python train.py --n_experts=64 --experts_per_token=4 --d_expert=128 --d_shared_expert=0 --hidden_act="swiglu" --moe_layers=[1, 3, 5, 7, 9] --normalize_top_k=true --router_cosine_scale=14.0 --init_std_router=0.0142 --norm_eps=1e-06 --tie_word_embeddings="early" --batch_tokens=[65536, 131072, 196608] --train_tokens=621200000 --max_steps=5078
Below are experts of layer 5 (counted from 0) of a mixture-of-experts language model. Rows are named router (the router's row for the expert), down (a neuron's output weights, with its number) and show model dimensions 0-255. Each number is 50 + 12 x the weight over its row's rms, rounded and kept within 0 to 99.
After each expert's rows: "comes before" lists some tokens at least twice as common just after its tokens as in all text. This comes from a sample of Wikipedia text that the model never trained on. Tokens count by the router's weight.

# expert 39
router:52 66 39 37 50 59 32 55 60 47 56 48 40 68 65 53 55 54 55 67 70 32 61 26 50 84 46 29 57 33 62 47 58 45 35 55 44 44 52 50 44 61 35 48 58 54 48 66 46 51 42 64 40 66 41 64 36 33 42 49 30 44 59 65 37 57 36 51 78 43 61 65 50 49 55 60 62 39 40 51 52 36 67 73 22 46 53 50 46 54 65 63 55 36 61 52 42 46 59 40 46 67 50 49 78 52 31 56 35 31 51 27 48 43 55 44 32 51 64 45 61 37 36 40 44 61 52 54 56 72 47 56 58 70 54 55 43 51 60 38 65 62 71 60 33 64 63 64 34 40 72 59 44 43 57 32 40 34 22 24 35 42 54 63 59 53 31 51 44 47 59 43 47 34 64 55 43 62 37 32 39 78 71 39 50 45 46 53 27 57 29 46 53 53 28 42 54 42 55 56 46 59 46 41 63 45 40 53 62 49 49 52 72 51 48 42 45 58 55 53 74 33 46 49 31 36 40 69 51 25 43 73 33 56 49 65 63 46 46 51 44 57 47 74 50 49 43 37 51 72 62 47 48 49 51 63
down0:49 30 61 54 43 61 32 63 47 56 43 40 58 60 43 42 42 23 41 44 51 63 58 56 68 42 62 53 58 29 42 61 51 49 55 38 60 45 49 39 55 32 45 45 34 69 58 72 29 44 61 40 52 44 61 50 34 54 47 39 49 53 46 56 53 45 63 59 43 54 38 59 47 55 33 44 28 21 43 42 41 53 54 47 55 40 39 67 50 46 38 34 40 63 41 55 42 61 74 53 75 57 44 70 47 73 70 53 48 61 72 58 24 49 44 32 55 36 66 63 56 54 58 68 40 67 50 58 66 56 49 73 57 45 47 55 65 60 27 50 45 61 43 39 55 56 45 46 53 48 44 39 42 32 61 57 66 54 74 49 75 30 41 33 52 73 54 50 72 61 58 58 57 39 58 33 42 67 81 55 54 47 46 54 31 50 40 69 62 50 37 45 69 47 67 57 54 69 51 48 57 36 52 62 55 35 36 25 37 40 76 54 75 34 46 49 72 58 40 51 42 34 47 65 45 55 41 32 29 39 62 63 55 42 61 60 72 54 43 38 40 49 52 47 58 57 79 50 66 37 48 52 70 55 60 59
comes before: ", ", ". ", ".", "\n", ": ", ") "

# expert 48
router:59 64 39 37 58 58 45 42 31 57 56 53 39 52 54 25 39 59 63 34 65 24 49 47 58 45 53 50 48 30 42 54 55 46 31 37 55 40 62 38 54 53 52 52 47 34 39 54 56 41 51 48 26 60 39 23 76 48 56 65 65 41 52 70 32 58 42 50 66 62 64 48 65 58 39 39 52 38 32 63 59 21 53 44 50 49 64 34 55 53 46 51 62 53 47 46 43 44 56 56 78 73 39 59 51 58 42 41 69 38 37 46 61 58 76 60 42 52 72 49 72 39 48 53 36 28 64 52 76 56 47 40 57 50 55 73 60 56 45 34 62 58 58 50 52 66 47 40 41 50 75 43 44 47 50 27 52 67 45 45 44 57 50 47 46 48 43 42 26 47 33 41 60 53 50 54 69 47 31 32 52 41 49 50 46 33 49 52 69 60 41 34 45 78 43 26 50 62 47 50 50 39 39 63 45 20 49 24 52 50 68 74 71 43 45 63 41 52 47 55 61 51 61 63 77 39 21 44 45 62 44 76 75 47 50 51 53 69 54 47 72 57 62 48 57 57 50 51 61 48 58 47 52 74 43 50
down0:43 38 29 49 56 68 43 48 55 90 51 29 54 42 61 45 52 38 57 37 68 39 51 65 50 47 60 57 20 57 51 50 62 43 66 56 80 49 53 67 43 57 32 59 54 52 78 35 67 60 11 22 52 46 36 40 34 51 32 31 56 66 52 70 49 51 66 57 66 67 49 34 48 62 46 45 32 65 28 68 62 46 60 46 59 72 51 27 51 41 68 61 49 43 48 41 48 47 55 49 41 51 62 73 61 54 44 43 77 55 42 51 44 56 45 44 35 51 53 39 44 40 40 56 47 57 57 45 62 48 46 57 48 70 50 61 61 52 52 59 48 47 23 53 62 35 55 67 48 41 46 55 54 60 66 54 69 47 58 55 57 38 48 51 47 32 49 57 58 43 46 56 53 40 55 47 66 59 52 63 42 73 34 39 36 54 43 49 38 58 50 35 52 54 48 17 65 42 39 60 56 30 62 66 65 41 63 66 65 48 54 42 45 42 45 59 63 71 64 62 68 35 60 35 41 57 55 40 29 71 39 65 55 39 66 60 50 43 43 62 45 54 53 59 38 70 58 36 59 56 37 77 52 52 54 46
comes before: "| ", "|", "(", "of ", "2", "8"

# expert 12
router:63 49 34 38 57 59 44 56 41 39 51 55 25 54 60 17 35 63 56 50 77 42 52 32 54 56 47 38 63 48 36 65 33 66 45 50 47 37 50 42 60 50 59 59 58 42 45 84 43 43 31 33 33 59 38 55 63 21 48 55 52 29 54 58 24 52 48 45 66 64 56 60 38 70 38 49 60 44 44 52 56 47 61 39 29 61 51 64 49 48 60 47 50 52 52 41 42 50 48 36 63 48 46 57 72 52 36 32 59 17 44 42 52 39 63 35 59 37 63 47 61 40 50 45 56 40 52 33 59 47 29 32 58 52 63 31 43 45 58 47 58 48 56 45 39 74 54 52 56 62 61 42 44 34 49 33 55 45 46 46 48 46 35 40 53 54 53 67 44 25 43 22 44 44 43 57 70 50 26 53 53 49 41 32 45 32 30 47 56 61 39 38 65 68 17 46 50 60 37 55 46 35 39 51 55 41 51 30 62 43 61 52 88 58 49 65 21 66 38 66 53 64 61 48 48 55 31 44 42 53 50 60 71 41 49 63 61 66 53 45 47 54 43 38 39 65 31 61 64 48 39 54 68 60 62 46
down0:37 48 25 72 43 51 65 49 48 41 30 34 56 53 42 61 68 68 40 46 58 46 37 60 38 72 70 65 35 71 41 57 43 38 09 44 51 52 24 57 63 56 49 64 49 44 63 41 27 61 46 37 45 34 40 69 47 57 44 61 48 62 48 44 48 57 65 47 53 58 41 56 60 53 37 41 27 30 57 49 45 55 67 39 55 58 45 18 68 31 40 58 66 55 80 31 63 40 52 58 67 44 40 67 64 23 51 69 54 49 47 47 65 45 51 56 56 43 54 54 40 64 60 43 75 34 55 32 71 61 42 62 47 26 48 35 51 38 46 51 53 43 49 27 51 48 50 53 56 49 62 30 38 43 56 71 49 50 62 43 58 45 41 59 47 60 50 32 67 45 41 48 50 56 32 62 61 32 51 65 31 54 36 48 51 36 38 46 54 51 52 42 36 52 55 37 44 34 60 56 52 44 22 42 29 60 53 48 44 57 62 72 51 69 36 46 49 44 50 51 44 45 51 62 62 49 25 56 56 35 64 49 58 59 47 47 61 43 63 40 37 60 56 56 35 35 36 61 28 63 34 38 64 56 55 69
comes before: "| ", "of ", "|", "votes ", "States ", "York "

# expert 13
router:48 57 20 46 45 58 33 37 60 39 35 49 46 44 67 40 49 67 59 50 46 32 63 42 61 62 64 52 37 45 72 49 42 28 41 50 58 50 49 52 51 56 45 60 78 50 54 49 46 20 43 41 32 66 48 57 63 30 54 38 51 50 27 65 55 59 52 49 75 71 61 63 55 48 40 39 72 41 44 66 42 37 48 40 41 49 53 41 73 66 41 58 58 78 43 38 51 50 46 43 64 46 39 49 56 61 24 64 65 48 34 33 47 39 78 53 66 40 70 59 48 46 52 44 61 48 46 28 65 53 40 62 55 49 57 44 47 52 33 44 46 63 63 54 60 52 66 51 33 63 77 15 49 61 51 31 42 51 52 20 60 55 45 59 53 54 23 32 42 63 35 33 45 48 55 86 66 50 44 42 49 66 47 40 49 51 42 57 42 64 28 33 45 68 53 22 64 51 55 57 40 58 33 59 45 27 60 54 57 46 61 66 70 39 51 59 47 37 67 39 64 62 55 41 62 51 46 57 44 58 53 62 51 36 38 65 54 48 43 37 59 45 55 28 62 51 42 47 50 50 55 60 56 52 46 37
down0:78 58 44 58 61 61 55 64 69 56 57 56 53 64 50 70 63 67 65 78 52 60 64 61 54 57 22 42 51 51 47 34 44 49 51 53 53 49 69 67 45 50 55 50 36 58 35 49 34 41 29 28 38 41 50 34 56 60 56 51 29 41 31 54 43 63 49 70 62 33 38 40 50 54 77 64 66 49 50 29 36 46 53 60 39 34 57 58 71 36 66 45 57 48 48 52 50 50 53 60 82 56 53 39 39 64 53 28 67 54 76 37 53 49 52 61 44 22 50 55 35 56 40 51 36 50 58 50 69 45 62 38 44 55 47 54 42 21 63 49 38 61 55 55 24 51 50 58 52 52 37 49 50 37 58 77 41 43 47 37 62 58 45 49 48 56 53 60 50 37 37 54 46 56 42 42 65 59 58 41 42 53 30 41 56 74 40 51 43 72 52 51 61 53 51 72 55 69 48 44 76 39 64 63 36 53 44 19 63 50 57 58 35 70 47 56 17 67 40 55 61 36 77 59 42 49 58 73 63 37 65 62 52 44 45 60 44 69 47 47 38 56 52 62 56 59 54 52 54 42 44 44 47 69 38 58
comes before: "| ", "(", "and ", "|", "in ", "of "

# expert 11
router:59 56 43 36 39 55 27 48 41 38 46 30 56 65 86 42 62 48 44 44 68 31 57 46 53 60 68 47 55 25 58 46 37 46 54 56 54 48 70 45 56 30 57 46 72 57 53 63 45 44 40 45 48 57 19 63 63 39 62 59 35 37 37 47 59 36 49 38 60 46 58 59 42 35 60 44 57 37 37 45 40 37 47 47 42 37 55 64 57 80 55 66 38 52 37 27 42 49 47 44 64 57 34 29 69 52 40 56 47 42 49 27 44 47 59 42 47 43 60 64 47 44 71 34 42 61 46 35 69 75 44 44 60 54 67 54 43 57 71 26 41 60 74 44 39 53 59 52 39 54 55 33 37 47 40 42 47 46 29 40 50 46 55 52 44 44 26 41 49 59 76 57 40 48 38 54 71 60 44 49 37 54 65 49 41 58 43 43 36 58 23 59 52 56 37 48 51 37 71 44 47 60 43 33 59 49 47 43 50 54 80 57 79 50 48 49 50 45 50 56 54 38 63 51 70 52 31 62 52 21 37 66 43 49 37 73 84 67 39 52 53 34 55 72 57 54 37 42 55 64 61 44 43 63 54 46
down0:65 22 47 56 39 51 62 46 47 51 68 49 37 39 58 49 74 46 58 41 32 42 65 52 49 44 41 60 53 70 68 65 63 41 31 44 45 48 67 33 56 60 44 55 54 56 38 42 42 57 57 40 66 34 49 52 73 44 66 50 50 68 67 43 48 40 57 36 34 38 39 45 70 54 54 41 72 47 44 49 39 51 37 53 52 64 40 47 38 41 62 67 40 52 62 51 65 65 42 68 51 34 53 37 82 24 31 63 43 61 48 47 50 55 59 58 54 54 43 41 34 32 63 40 47 59 58 57 32 81 35 47 58 60 61 44 58 53 46 39 31 41 62 75 45 37 64 51 23 49 53 52 35 38 52 53 58 45 56 39 49 34 75 80 57 37 67 62 17 56 52 63 72 67 49 36 51 66 53 41 46 38 37 62 50 58 39 53 33 58 41 36 78 59 37 40 33 60 30 61 59 45 58 49 54 47 56 44 41 40 37 55 63 36 33 54 43 54 49 50 52 47 49 36 43 61 53 53 49 38 55 37 55 69 41 43 51 53 45 60 37 48 63 71 32 36 47 71 56 41 14 55 35 57 62 51
comes before: ", ", "'", "; ", "s ", ". ", "-"

# expert 5
router:57 73 36 53 57 56 45 50 48 45 48 35 54 70 48 47 43 44 49 60 68 62 57 48 39 74 57 44 47 49 53 56 50 40 48 44 70 36 56 47 31 55 60 44 64 54 54 61 37 29 53 58 46 37 37 45 48 38 37 64 42 54 59 55 43 65 62 34 86 49 50 43 40 50 39 55 32 50 49 71 71 43 58 71 46 48 40 51 33 49 57 61 46 52 45 44 32 69 50 51 47 37 35 39 59 38 31 59 51 38 48 42 74 45 68 26 26 43 73 45 50 31 52 33 44 53 57 45 65 66 18 43 46 55 44 66 73 49 53 23 56 73 67 45 29 61 56 70 53 56 73 43 65 64 64 28 44 55 27 45 44 48 50 43 54 71 21 58 34 37 41 53 48 41 53 45 51 39 63 41 50 65 65 39 58 40 49 36 46 65 49 58 64 62 51 52 51 57 64 52 52 20 51 48 60 49 41 50 49 62 67 43 68 64 29 51 36 67 54 77 65 40 56 44 52 60 39 52 48 22 48 49 58 55 52 64 68 34 34 29 45 53 56 55 49 55 30 56 65 68 72 47 48 43 61 46
down0:41 24 61 39 70 41 52 44 67 76 31 57 62 47 65 33 27 56 49 60 52 40 28 59 53 49 68 60 22 60 61 38 50 59 22 60 62 55 48 54 65 42 46 38 67 45 49 38 38 51 62 53 56 63 61 79 33 56 42 41 66 62 28 56 41 44 57 41 35 52 53 37 59 57 45 47 37 46 60 38 50 44 55 44 55 42 55 42 63 56 60 61 49 64 60 59 39 40 46 54 63 62 31 30 53 53 64 66 41 46 88 48 41 57 52 65 55 67 63 57 49 50 44 71 63 44 62 24 57 44 38 55 52 59 68 66 54 74 52 39 53 59 62 46 56 60 56 56 47 54 40 44 31 52 60 60 53 58 39 57 66 40 54 51 41 39 45 47 56 50 45 60 58 69 78 47 33 55 40 20 71 56 48 40 59 48 56 34 46 55 41 36 67 61 38 40 77 50 55 40 29 42 40 19 52 61 62 38 64 47 53 56 69 42 65 45 33 21 47 54 41 14 49 42 57 40 47 59 54 45 45 46 61 50 53 64 37 73 62 39 37 64 56 39 49 50 48 59 45 49 54 44 48 49 55 65
comes before: ", ", "-", ". ", ": ", "of ", "."